Below are experts of layer 3 (counted from 0) of a mixture-of-experts language model. Rows are named router (the router's row for the expert), gate (a neuron's input weights, with its number), up (a neuron's input weights, with its number) and show model dimensions 384-511. Each number is 128 + 24 x the weight over its row's rms, rounded and kept within 0 to 255.
After each expert's rows: "comes after" lists some tokens at least twice as common just before its tokens as in all text. This comes from a sample of Wikipedia text that the model never trained on. Tokens count by the router's weight.

# expert 3
router [125 103 120 134 154 113 107 118 143 176 130 115  92  89 142 148 169 174 152 116 121 144  87 129 134  98 118 145 128  78 122  92 136 146 132 147 114 128 137  98  91 162 147  90 129 132  85  94 114 102 148  96 117 152 125 179 168  81 178 117 135  84  82 134 165 129 134 130 133 157 120 124 132 146 125 148 149 103 123 136 136 123 134 162 115  90  99 131 137 158 149 145 133 119  89 118 108 140 105 132 120  81 155 102 178 139 148 154 126 125 143 161  97 147 108 138 138 132 131  65  84 158 133 140 133 139  90 134]
gate0 [145 105 105 136 115 120 109 159 145 102 148 129 169  94 136 126 172 126 162 119 114 135  98 116 119 138 101 152 111 135 131 106 113 146 145  89 129 131 128  72  76 139 153 155 131 119 155  88 153  68 148  99 129 108 185 111 137 112 126 156 135 144 120 113  78 128 120 143  82 134 120 134 123 150 141 121 114 128 147 111 122 105 123  85 141 155  96 122 118 124 134 125 120 173  85 120 121 122 116 178 138 125 162 146 159 127 138 121 137 124 147 148 114  91 102 122  76 106  82 153 110 150 154  94 172 135 138 109]
up0 [113 151 158 127 145 169 162 104 139 144 102 170 130 115 108 114 109 149 138 111  96 145 128 112 158 132 116  96 108 102 132 142 139 140 134 117 109 116 137 146 163 112 141 104 149 140 100 155 111 180  81 149 152 108  97 143 120 192 128 111  91 107 144 134 139 147 161 119 145 128 124 128  93 110 124 114 149 196 117 156 104 163 132 147 136 159 190 179 145 141 112  77 129 121 139 106 133 139 147  97 137 128  99  89 135 124 143 174 139 112 124 145 116 177 178 110 156 136 142  85 143 145 103 121 104 135 169 132]
gate1 [107  99 123 123 125 133 169 138 168 147 124  71 169 108 148 140 121 152 140 126 182 131 143 125 145 105 148 166 147 155 172 154 128 136 147 139 182 145 173  85 137 124 117 135 137 130  99 144 114 110 126 156 140 114 112 157  87 146  95 165 137 131 139 151 120 132 153 145 100 127  99  94 152 127 140 135 139 174 101 136 129 191 133 146 152  86 162 126 156 125 105 135 131  94 101  81 141 173 111 171 127  99 165  97 121 108 129 110 161 137 119 105 134 183 160 129 134 107 133 112  72 121 101 132 118 136 156 111]
up1 [144 138 121 111  77 138 132 165 150 118 136  94 150 156 132 110 148 119 112 147 124 115 128 108  97 109 139 150 173 141  92 133 104 137  90 144 156 130 163 115 123 120 117 106  93 136 125 126 149 149 129 131  96 177 118 141 141 118 118 187 144 113 119 117 175 128 104 123 165 120  79 137 105 162 120 133 159 139  60 151 124 142 108 115 133 142  98 146 157 125 101 146 103  59 123 128 129 148 116 143 116 131 153 136 132 142 160 152 109 105 122 167 175 164 112 121 112 118 117 156 134 187 133 132 149 150 124 134]
comes after: " the", " a", " his", "'s", " this", " first"

# expert 30
router [144 134 109 139 141 117 130 116 148 144 116 162 110 137 135 107 140 115 102 148 152  89 161 115 143 127 137 114 150 122 119  93 147 115 125  84  98 170 121 122  94 123 128 146 162 110  93 164 156 151 122 111 131 113  91 157 166 149 100 139 125 112  98 118 116  90 129 147 127 131 155 127 127 140 157 119 131  76  88 141 138 100 118 110 151 110 110 136 133 105 163 116 127 160 119 148 124 125 137  93 126 129 153 144 121 146 121 104 121 170 137 148 126 135 124 104 127 155 155 112  94  70 102 107  97  92 101 146]
gate0 [104  99 173 128  90 125  86  96 130 126 137 101 178 121  98 145 145 100 129 110 199  71 114 134 124 142 143 146 122 192 121 146  88 116 136 134 135 165 154 117 110 154 142 130 137 124 150 113 123  84 144 147 138 102 149 165  90 137 109 121  93 104 134 135 106 142  74 148  95 123 151 109 114 132 101 129 134 101 118 124 125  93 163 134  92 150  97 121 140 108  95 128 151 127 119 116 102 123 103 127 136 152 118 152 145 130 115  97 168 134 121 167 126 121 111  86  90 135 163  97 160 151 166 106 133 130 136  97]
up0 [191  89  99 125 147 130 177 170  94 127 129 156  99 128 141 105 134 129 133 146 120 170 161 145 114 109 171 110 137 119 129  97 177 148  98 158 103 117 137 109 125 125  98 126 177 144 116 136 130 148 142 123  67 128 155 116 194 130 137 150 163 179 107 132 151 114 163  88 151 127  66 146 133 156 159 127 146 150 140 147 127 191 132 108 142 107 117 150 162 185 137 145 119 105 161 159 168 111 132 142 147 110 111 112 121 109 119 122 134  75 152 114 104 174 134 131 124 134  93 150 154 102 144 153 131 132 111 114]
gate1 [117 121 143  92 154 107 146 132 113 126 142 133  88 141 132 141 135 116 123 135 141  76 147 120 159 132 142 112 101  67  90 109 121  90 108 188  94 128 135 127 129 130 140 114 103 152 136 101 109 145 169 175 122 103 146 120 122  87 126  82 155 130 146 129 125 107 139 135 128 114 148 124 128 160 116 147 124 161 110 142 163 149 130 103 142 141 165 142 126 162 167 117 164 133 159 128 161 118 134 107 108 167 143 131 132 125 122 148 139 114 137 136 127 117 101 161 175 152 135 100 130 155 101 148 102 122 120 162]
up1 [110 124 120  95 121 102 148 131 144 142 133 122 138 109 164 170 138 132 128 126 131  83 101 146 169 131 126 109  97  93  83 126 101 132 137 151 121 133 138  70 190 104 188 152 169  93 126 117  86  93 144 178 155 139 172 112 138 124 111 107 151 137 125 140 138  85 129 118 104 159 123 109 126 169 128 126 112 159 108 112 129 136 111  99  94 167 130 147 124 134 113 175 110 107 174 127 137 145 131 113 154 188 154 140  98 159 115 128 124 127  69  99 106 186 117 148 165 165 119 124 144 161 147 107 133 160 126 138]
comes after: " of", " in", " with", " for", " at", " from"

# expert 36
router [145 136 150 127 124 111 120  92 137  99 128 135 160 141 130 169 147 120 127 164 105 122 102 138 110 166  90  91 157 110 167 142 144 137 167 106 155 156 135  98 111 116 166 114 101 154 169 179 119 157 115 146 159 124  71 102 191  99 145 118 109  90  97 100 180  86 109 129  95 117 138 127 163 169 126 126 144 115 151 147 109 121 134 142 155 109 132 131 114 113 153 138 131 124 173 118 140 134 120  99  98 141 157 128 102 140 131 157 116 135 104 129 151 121 172 124 178 113 153 135 102 166  80 143 112 177 125  88]
gate0 [ 77 123 129 176  74 159 103 106 153 154 125 155 154 132 159 102 118 168 123 143 144 144 166  96 125 104 114  90 114  96 161 119 152 148  98 159 170 106 154 165  94 142 168 127 168 129 113 111 153 135  69 145 100  85 161 176 112 152 119 157 148 193 141 127 187 146 152 126 112 124 116 127 164 117 110 109 109 162 100 163 131 116 151 169 118 121 155 144  93 126 126 116 184 119 133 142 147 117 135 126 128 142 112 124 140 114 140 142 112 142 136 139 121 110 115 145 142 116 137 158 116 101 145 118 118 178 123 134]
up0 [116 102  79 123 173 125 107 130 122 138  98 119 144 122 140 107 168 131 127 142 121  78 115 151 148  82 112 119 127 108 142 126 127 140 142 167  95  91 136 115 121 116  91 119 113 104  99 110 137 134 115 150 133 167 165 106  89  91 139 109 154  92 116 161 155 101 126 142 136 116 131 158 139 115  98 112 128 135 125 146 114 121 157 128 136 132 114 144  74 101 137 146 130 110 133 122 126 113  98 136 108 119 134 114 165 102 132 139 121 120  82 110  86 143 139 125 106 115 161 147 119 142  86 133 142  97 125 127]
gate1 [148  86 108  94 134 140 159 146 137 150  84 130  97 105 156 110 140 119 174 113  87 126 154 107 119 126 153 141 126  85 148 127 154 146 142 146 156 153 136 157 148  93 170 141 169 103 123 131 137  48 103 115 126 149 122  98 145 175 140 130 102 111 105 130 201 135 151 158 141 125  94 114 137 151 118 109 103 136 171 110 169  72  88 109 138 103 164 133  79 142 129 130 107 133 142  81 129 158 127 124 162 143 123 102  96 138  94 139 122 150  91 150 125 124 128 137 128 119  75 130 135 111 121  96 138 132 160 143]
up1 [141 142 103 101 127 132 105 120 175 172 130  92 126  96 131 120 108 139 137 154 135 145 151 119 151 144 111 166 150 150 142 136 103 142 132 132 120 141 133 174 149  63  98 122 145 161 130 122  95  93 155  93 140 129 120 109  98 116 147 127 187 146 130 133 113 164 152 104 144 150 101 111 117  96 119 119  88 101 187 103 143 154 121 123  85 127 132 134 111 148 125 154 117 141 112 126  89 156 133 107 122  99  92 125 124 139 171 136 124 129 110 153 121 161  96 141 125 113 125 113 137 115  83 125 132 100 178  99]
comes after: "0", ")", "1", "3", "2", "4"

# expert 20
router [118 135  78 164 158 117 144 134 148 152 119 122 180  94 125 133 127 141 150 136 136 121 131 110  99 134 152 109 150 119 100 117 117 140 157 143 152 135  92 138 173 161 132 126 158 149 119 114 118 127 153 101 170 136 154 139 109 102 105 110 126 111 109 161 130 110 136 130 126 158 147 147 168 140 147 142 167 118 144  96 117 133 135 108 185 166 139 101 150 141 144  80 127  96 127 123 103 125 144 152 154  81  97  93 143 114 105 103 124 149 131 155 138 100 152 163 109 181 145 121 123 113 129 127 132 115 102 168]
gate0 [115 134 143 146 132 109 105 176  91 123 116 150 145 122  81 104 106 157 131 135 154 132 159 125 129 111 138 102  98 112 143  73 134 107 146 123 138 171 119 161 110 119  79 136 145 151  95 167 165 134 111 147 103 116 139 120 158 153 162  86 105 129 110 157 165  89 109 145 137 156 137 123 130 127 143 113 146  99 121 121 121 190 139 134 125 141 141  69 150 125 143 164 127 136 121 161 153  90 122 130  88 127 162 118 123 140  96 121 115 147 145 145  76 150 143 110 105 123 168 160 116 129 133 158 137 136 104 151]
up0 [197 121 119 147 124 160 137 103 175 140 136 115 114 165 145 118 141  90 126 104 130 153 104 119 122 129 107 170 171 115 131 137 120 108 110 116 127 122 122 132 135 149 129 139 134 125 171  79 117 135 142 127 146 174 135 123 116 118 168 132 154 140 124 150  49 113 133  75 156 118 136 158 112  90 108 100 107 113 153 147 135 111  95  94 135 116 117 169 131 131  91  74 141  96 133  88  99 182 116 134 175 131 150 144 144 115 117 141 107 148 120  70 159 144 110 115 124 120 123 135 132 159 109  99 100 137 114 114]
gate1 [119 123 139 129 115 104 130 114 159 155  96 101 118 138 101 121  91 153 129 120 143 119 133 133 166 101 122  95 137 113 117 146 143 112 108 143 126 145 143 141 133 118 140 101 131 113 111 136 106 170 164 120 120  76 115 128 121 130 130  91 178 132 138 127 144 125  96 156 126 119 141 156 100 142 159 124 120 150  70 134 142 123 104 151 135 111 152 169 131 137 111 163 149 134 127 103 149 103 126 128 145 161 130 205 176 115 120 135 153 140  76 117 107 113 113 133 127  88 129 118 177 119 131 158 131 129  96 126]
up1 [124 132 113 123 155 147 120 100 130 120 162 119 107 124 168 128 147 133 112 128 112 167 126 118  98  93 138 111 132 116 112 132 130  98 114  94 117 127 112 120 109 116 136 117  90 130 114 187 151 118 164 105 141 168  75  96 142 134 133 159  92 100 164 118 158  66 164 138 107 100  98 130 105 141 119  79 118 114 139 131 121  69 149 134 123 162 120  66 136 116 177 131 148 109 126 148 107 139 105  86 117 115 129 119 110 129 121 166 108 119 146 120 109 165 131 141 107 157 127 125 102 131 112 121 123 153 103 144]
comes after: ",", ".", " that", " where", " was", " and"

# expert 27
router [136  98 123 159 128  97 114 102 132 163 117 149 118 155 136 178 109 115 146 159 121 108 117 113 119 160 148 134 123 133 120  73 140 126 158 156 133 112  88 119 130 106 167 157 108 109 103 116 141 140 120 146  84  94 156 196 146 104 128 160 160 133 107 148 137 106 160 116 133 119 129 110 134 158 127 134 175 154 145 138 117 118 105  96 144  83 147  98 123 173 125 126 128 112 100 105 131 149 119  84 125 110 164 166  87 148 114  92 107 122 131 143 203 106 112 100 155 141  96 102 145  95 128 107 124 114  91  98]
gate0 [136 113 121 138 129 122 158  66 161 137 134 115 114 157 113 157 124 117 123 108 145 109 131 143 102 134 128 128 112 162 123 105 106 141 131 139 171 114  57 135 121 144 143 131 137 112 128 190 148  67 142 107 111 132  92 140 138 159 110 127 103 146 120 153  95 122 138 153 134 124  95 130 151 147 147 145 113 125 106 166 136 120 119 183 167 128 153 126  98 119 112  88  87 103 113 135 140 101 150 125 100  99 122 140  99  90 129 101 162 160 137 110 125 152 122 105 162  95 137 134 105 150 148 130 160 144 112 153]
up0 [124 113 101 138 130 132 103 164 131 155 107 148 142  77 142 146 189 115 110 111 136 166 108  85 106 146 144 162 130 114 133 153 138  93 119 161  71 129 155  94 113 130 110  95 119 144 148 116 128 141 148 141  88 141 141 138 100  98 163 148 155 124 123 116 119 144 129 109 135 103 128 134 164 132 113 107 151 146 140 106 137 110 132 139 103 137 122 121 141 167 129 119 137 115 123 147 127 136 121 154 116 131 159 116 135 149 117 123 133  72 141 148  91  96 104 108  88 170 116 110 118 123  72  96 167 128 131 117]
gate1 [ 95 139 121  89 130  90 146 118 166  87 124 160 121 143 106 107 126 116 143 119 105 152 137 102 102 113 161 117 123 135 127 141 138 164 147 103 135  81 134 159 106 129 182  89 111 127 196 148 143 163 113 143  83 144 129 157 113 114 153 130 148  85 174 144 140 133 144 112 126 178 116 143 113 177 113 110 123 146 120  92 128 110 123 153 150 112 124 107 101 157 121 133 142  78 137 132 149 104 119 174 131 141 164 131  96  86 126 128 138 106 129 133  96 163 143 117 125 114 132  91 159  82  97  85 135 122 151 124]
up1 [140 105 131 119 101 149 115 104  86 118 115 114 117 120 135 112 113  70 131 130 163 118 151 123 132 110 168 159 133 101 116 141 127 131 101 123 134 125  83 105 138 150  89 132 162  98  77 111 145 118 113 112 129 151 112  67 147 153 119 119 115 135 105  93 106 149  76 146 115 128 110 106 124 117 185 115 108  91 100 151 145 133 127 151 126 162 103 102 118 134 114 133 110 151 111 131 109 154 111 112 136 113 139 142 138 133 128  85 116 110 142 142 126  91 101  93 133 146 134 158 113 157 181 106 134  94 132 128]
comes after: "-", " |", " the", " a", " The", "=="

# expert 35
router [141  87 134 127 145 111  55  80 150 141 122 114  99 136 125 183 142 139 117 138 140 100 116  99 119 172 151 140 125 127  99  83 128 124  93 153 122 118  97 113 120 116 164 137 124 110  87 129 108 124  80 131  85 132  89 155 122 132 140 153  69 134 144 124  81 120 147 118 133 130  87 142 116 155 115 117 169  98 114 122 119 189 169 122  98 119 150 148 166 116 171 134 140 108  98 115 136 115 141 165 146 103 122 115 160 164 131 122 142 127 121 174 141 106 115 137 141 143 153 102 108 137 147 120  95 128 118 127]
gate0 [130 170 112 143  84 125 126 137 122  96 110 137 107 122  92 140 137 172 118 136 127 135 152 136 152 163 131  96 130 146 128 112 118 102  83 144 143 117 170 147  96  88 147 158 159 125 127 150 138 120 131 139 170 117  72 118 108 160 166  99  95 127 127 114 128  92 136  95 152 127 145 152 103 135 116 123 111  90 114 137 148 117 117 108  98 135 132 152 131  72 132  94 119  66  87  59 124 122 154 147 122 119 135 129 115 138 142  84  86  96 178 122  59 133  97  92 142 142 128 138 126 121 163 113  98 105 124 133]
up0 [136  92 143 121 169 151 100 141  67 139 127  90 123 105 148 122 145 100 156 138 135 133 128 147  81 122 113 144 137  88 108 139  89 132 135 158 165  64 148  97 158 161  82 186 109 149 168 129 107 144 110 112 146 127 177 135 109 116  91 106  73 142 128  93 131 122 144 120 148 121 104 163 138  93 111 113 145 141 119 108 119 132 119 122 157 146 115 129 153 146 117 142 154 140 149 173 148 149 130  82 130 159 135 152 190 132 132 141 141 138 146 102  97 115 147 144 162 104 105 144 128 121 111 157 162 135 140 144]
gate1 [ 96 129 132 141  99 134 115 130 144 147 126 151  69 165 125 140 123 134 119 121 143 131 159  94 122 155 172 140  98 156 143 154 136 139 130 136 169 123 124 111 108 126 140  87 105 117 189 116  95 135 107 112  95 110  52  94 137 122 106 106  76 157 146 138 126 137 125 166 169 176 129 148 146 120 106 156 148 126 116 122 141 145  82  81 103 117 147 136 154 122 158 134 115 128 136 134 130 102 153  73 151 139 109 150  97 103  98  88 160 116 120 122 128 122 106 136 125 107  82 124 131 125 125 152  96 162 114 120]
up1 [136 101 142 139  87 141 148  89 131 141 145 103 141 133 131 151 154 116  68 125 106 135 144 108 145 100 116 135 142 109 103 129 126 104 176 115 147 171  93 126 153 117 152 140 140 181 112 116 121 149 155  93 152 155 141 108 110  77 132 149 155 135 134 106 129 114 121 116 125 116  98 125 119 132 126 163 145 134  88 115 132 143 104 158 127 130  95 121  86  86 111 131 148 124 118  97 120 122 167 163 104 115 121  97  80 128 140 149 139 126 148 133 142 126 152 140 143 137 118 144 119 130 134 101 142 102 105 150]
comes after: " the", "==", " and", " of", "-", " The"

# expert 24
router [162 100 147 147 168 105 133 118 111 129 129 119 115 147 131 138 150 158 148 143 145 113 115 116 144 132  98 144 119 113 116 124 173 140 101  93 134 162  79  93 127 128 119 144 118 178  77 154 103 169 109 109 127 114 115 131 140 107 145 145 130 134  87 172 142 139 118 173  85 138 102 107 113 145 111 124 144 134 109 152 155 120 122 122 104 122 113 151 106 132  94 152 117 131 118 110 148 125 112 117  70 119 149 127 118 126 114 121 149 145 136 110 140 139 119  99 147 124 108  81 147  94 130 127 155 131 117 129]
gate0 [109 116 112 124 138 136  92 121 153 150 152 127 138 112 151  95 161 112 128 131 125 149 122 139 146 124 156 141 136 129 148 137 153 158  96 122 169 151 119 138 111  87 138 120 148 159  84 146  77 101 153 116 151 175 139 121 172 131 151 119  92 139 154 125  94 178  74 175 141 123  79 151 108 136 147 107 114 106 122 135 157 118 158  93 136 107 141 125 161 130 154 111 138 119 104 150 153 130 147  93 153 126 110 140 140 105 171 130 148 142 142 151  77 103 118 161 110 147 134 147 106 134 135 108 152 111 105 113]
up0 [151  92 147 141 123 120 104 161 153 147  94 109 103 101 119 117 113 107 115 132  76 132 129 140 151 138 133 144 134  93 129 113 101 118 149 115 111 164 123 148  86 141 138 195  58 150 146  83 105 191 109 144 119 155 122 145 111 125 112 181  93 136 171 138 188 161 119 142 110 128 126  90 104 164 133 140 134 143 143  83 140 101 121 150 135 114 115 125 165 138 141 126  84 165 104  78 129  81  91 136  95 139 136 132  96  98 166 125 129 159 111 113 127 165 157 173 110 134 105 141 105 144 160 166 129 128 139 172]
gate1 [154 108 157 136 111 120  99 147 169 106 121 162 123 125 147 149 148 122 102 145 142 113 133 141 146  92 130 107  89  98 146 112 165 157 135 145 150 137  73 124  81 132 139 106 152 167 116 161 144 184 125 129  77 128 106 164  92 123 133 151 145 140 138 130  93 110 155 122 101 122 128 158 122 138 146 145 161 140 148 133 112  98 124 117  99 142 167  97 105 143  91 113 112 122 120 139 114 151 142 138 111 101 108 150 165 147 121 126 125 111  98 169 109 132 135 113 151 145 103 127  64 113 119 133 118 153  94 145]
up1 [136  92 145 141  87 117 141 163 134 135 137 166 145 151 172 144 123 132  77 136 133  94 121 122 142 116 115 152 102 142 134 122 172 130 116 113 139 152 123 141 103  90  79 160 170 146 102 127 143 187 127 128  88 162 108 170 116 120  86 160 115 112 127 145 114 122 162 126 124 121 131 110 113 156 147 110 135  72 143 161 133 103 151 163 121 148 120  96 152 157 147 129 122  92 131 108 125 110 132 136 114 121 139 136 116  82 105 104 106 130 142 153 109 155 108 110 135 120 122 148  88 132  98 141 137 155  97 120]
comes after: ".", ",", ".\n\n", " that", " known", "==\n"

# expert 26
router [145  76 102 171 158  83 114  94 107 167 112 144 120 159 147 146 169  99 124 140 102 122 132 131 122 188 159 144 120 156  92  60 166  89 136 114 141 159  82  83 132 130 111 145 159 101 109 141 132 152  97 121 109 124  89 157 110 110 144 155  81 136 106 183 132 123 147 144 108 158 101 138 173 173  85 130 163  93 114 112 152 148 152  99 147 132 129 108 154 141 107 115 142 133  77 111 139 142 132 108 105  88 128  91 122 130 124 104 123 148 166 133 119 146 159 110 162 151 102 108 161 135 154 104  94 144 112 108]
gate0 [151 179 119 112 138 102 140  98 146 162 167 135 117 145 131 110 112 165  99 140 121 145 149 135 165 114 125  83 125 123  89 133 137 162 170 121 100  87 150 138 124 116 107 132 157 138 115 122 107 145  97 146  95 100 120 114  96 138 138 118 124 130 129 101 109 117 131 152 103 129 107 118 100 139 120  87 119 141 121  93 107 130 133 107 123 115 162 144 123 146 122 138 143 157 121 148  95 122 157 116 138 174 108 122  73 120 139 155 115 177 104 161 150 131  91 136 123 160 140 137 132  94 136  95 121 102 124 130]
up0 [113 119 136 110 140 134 130 111 134  93 122 126 143 107 132 148 156 117 130 110 138 133  95 138 103  87 106 141  93 148 141 118 157 104  72 128 122 122 102 106 103 126  83 106 118 161 141 101 132 101 104 153 116 134 122 121 107  92 123 166 115 147 113 164 159 122 130 154 141 111 136 128  96 108 110  63 111 113 158 160 134 109 102 119 162 131 145 111 139 116 157 121 145 110 125 143  98 181 103 137 124 112 188  78 189 139 124  83 152 121 156  77 135 109 178 136 145 106 107 109 121 151 159 106 120 133 130 163]
gate1 [ 93 136 131 129 100 110 124 182 104 135 109 132 152 133 135 133  80 151 125 120 139 152 132  99 184 139 109 125 140 147 140 128 156 142 104 155 116 120 139 111  84 170 108 100 143 112 108 178 127 123 121 118 139 156 147 155  97 135 119 168 138 206 122 118 171 112 136 131 196 162 142 128 122 115 127 157 107 140 118 110 139 137 157 117 131  89 135 134  93 138 114  95 132 102 122 108  60 147  87 127 115 143 148 139 127 133 132 106 145 111  90 142 118  90 103 136 148 162 123 137 128 155  94 138 134  82 141 116]
up1 [121 146 137 154  90 116 126 102 139 143  88 144  93 144 136 112 140  96 103  98 141 122 176 116 126 191 119 155 138 114 110 120 113  76 152 115 117 125 147 148 143 118 135 188 118 139 154 118  75 132 143  94 125 140 172 151 128 131 159 118 162 129 162 133 144 143 135 127 121 118 154 134 108 113 113 137 112  63 124 104  89  99 139 141 114 149 155 123 138 105 166 119 116 124 155 148 133 101 126 126 138 115  99  77 183  85 117 144 106 107 151  87 127  80 107 125 134 131 148 113  94  93 117 156 176 188 126 165]
comes after: "19", "20", ".", "18", " /", " University"

# expert 0
router [127 123 158 179 137  94 129 136 139 152 129 140  94 143 156 113 196 113 128  99 208 124 150 151 175 114  94 111 123 140 162  99 134 129 170 121 127 117 136 145 101 140 118 114 103 124 102 164 120 176  97 133 160 100 142 126 154 131 100 156 163 112 126 129 124 147 120 109  85 128 119 152 125 165 146 106 138 140 130 118 111 128 149  96 125 108 175 129 149 146 102 118 126 119 105  94  82 156 121 119 136 105  99 170 156 126  97 135 141 156 132 126 164 137  88 128 169 200 161 138 128 129  88 167 140 159  48 138]
gate0 [118 110 140 131 126 141 126 103 109 127 138  81 155 131 182 151 187  71 146 119 112 115  94 135 200 131 161 122 130 114 142 142 143  93 150 166 127 121  91 113  97 143 152 132 120  93  94 103 115 118  79  98 113 132 131 145 136 152  66  99 149 114 134 137 167 145 165 147 147 121  78 129 131 129 109 110 149 139 148 134 126  92 132  88 114 113 125 136 142 152 113 121 105 142 143 121 122 137 146 140 115 121 101  97 122 137 117 102 130 101 141 125 112 110 102 125 118 133 125 135 123 145 144  93 174 115 110 137]
up0 [143  90 145  87 140 115 153 105 137 104 123 132 145 148 124 142 131 142  95 101 107 108 164 121 131 128 155  98 139  95  95 132 107 135 116 129 112 134 100 120 106 117 153 142 172 113 159 106 124 141 146 118 123 124 102 136 192 124 123 122 114 127 108 149 139 141 152 122 126 120 129 154 154 164 108 122 124 121  85 150 109 118 117  67 112 152  95 124 137  95  98 123 137 114 122 114 178 111 100 174  72 118 129 139  94 144 153 131 116 114 158 100 132 104  96 139 146 112 100 121 105 103 117  92 180 128 108  89]
gate1 [125 127 148 148 121 158 145 107 120 133 120  85 136  76  90 111 145 156 121 104 106 124 129 123 122 126 124 114 106  91 171 128 145  99 161 159 152 134 142 136 152 158 150 118 144 122 106  77 167 126 132  77 100  78 102 139 145 156 115 100 126 127  96 125 129 113 123 137 166 141 104 177 114 131 118  82 133 156 168 154 156 146 150  97 148 129 116 144 134 114 151 122 163  99 173 100 128  86 123 103 107 109 106 147 131 104 130 101 134 145  93  97 124 128 110 138 151 126 118 121  98 105 168 128 156  85 111 108]
up1 [153 131 125 114 136 111  91 147 159 138  99 105 110 180 131  88  91 106 132 113 155 124 152 155 112 142 141 122 130  99 102 154 121 140 109  89 140 123 128 148 134 117 136 203 171 143 149 117 109 132  88 153 125 133 132 158 129 169 134 161  73 146 142 156 114 152 130 152 151  98 174 113 124 156 135 159 148 134  94 131 162 140 132 152 126 176 127 112 136 135 172 125 148 145  93 114 153 176 115 138 129 109 102 146  61  93 109  87  88  89 118 147 123 143 151 119 106 106 103 141 159 132 136 121 151 122 145 118]
comes after: " |", " ", "|", ";", ":", " in"

# expert 7
router [128  75 138 134 130 144 113 140 133 128 127 100 107 155 142 133 125 114  97 179 195 110 135 106  99 121 125  79 163  85 160 154 119 139 123 148 103 144  86 128 157 124 104 122 128  93 149 180 105 129 128 150 162 118 121 126 155 150 130 124 135 144 156 107 143 152 148 110 135 107 158 178 176 151 145 131 119 118 111  92 139 163 131 115 111 153 170 128 118 127 146 113 128  74 164 132 105 107 161 114 110 108 100 165 129 106  74 104  92 130 133 154 171 109 144 114 127 160 172 150 140 106 156 128 140 137 134  87]
gate0 [144 133 125 127 162 106 140 157 117 124 115 140 137  97 111 147 116 117 134 113 137 106 119 124 139 143 128 125 165 138  96 102 103  80 120 113 122 146  96 165 140 128  70 115 148 116 128 130 146 117  85 113 101 111 157 105 143 133 124 173 128 107 126 117 104  77 128 166  68 156  98 177  84 159 182 132 108  93 101 150 153 116 122 184  60 147 110  97 114  84 153  93 121 149 127 136 124 131 151 125 139  88 171 105 162 125 114 114 132 119 132 148 160  97 120 116 128 103 109 153 169  98 161 112 127 175 111 110]
up0 [132 135 118 138 126 103 139 184  85 164 153 148 104 119 154 120 128 139 149 144 118 116  90 158 162 117 127 144 107 173  95 143 108 142 134  94 160 149  97 112 165 163 114  92 109 108 131 141 142 138 152 127  97 132 136 155 126  98 110 168 136 126 113 162 122  93 132 153  87 123 143  96 120 130 110 139 126  91 122 105 125  94 128 146 132 161 113 117 135 143 125 120 113 130 121 104 129 143 144 161 122  99 149 128 136 134 176  77  79  84 172 175 127 149 163 107 116  94 132 148 178 155 117 101 141 150 103 128]
gate1 [121 111 138 183  88 122 133 114 140 102  70 135 179  90 164  91 114 106 129 130 145 122 170 160 147 115  79  85 146 104  90 140  98 182 114 127 135 104 129 189 148 143  83 108 120 145 141 135 131 142 145 125 150 160 118 138 121 142 132 108 112 147 116 117 123 137 150 125 114 122 123 176 111  72  97 117 115 143 113 110 127 103 155  69  96 117 154 111 111 153 152 116 123 124 117 131 141 174 141 137 134 141 145 111 115 149 147 133 143 112  99 103 128 106  94 109 184 118 134 142 142 131 129 129  72 162 131 143]
up1 [130 191 137 103 135 136 166 183 121  99 157 105  78 138  83 151 148 127 146 150  88 156  92 117  92 123 158 164  95 136  85 125 117  90 153 137 154 108 128 140 135 135 164 142 132  92  98 140 149 132 147 103 120  57 113 130 116 133 158 111 146  99 126 140 135  67 108 139 153 169 108  87 143 142 134 120 142 136 122 114 127 132 125 137 161 128 144 127 117 150 102 167 135 100 103 141 104 113 105 112 140 137 126 110 129 112 111  96 136 139 130 119 125 137 133 133 126 156  80 116 121 145 109 131 152  88 138 130]
comes after: " of", " in", ".", " to", " for", " with"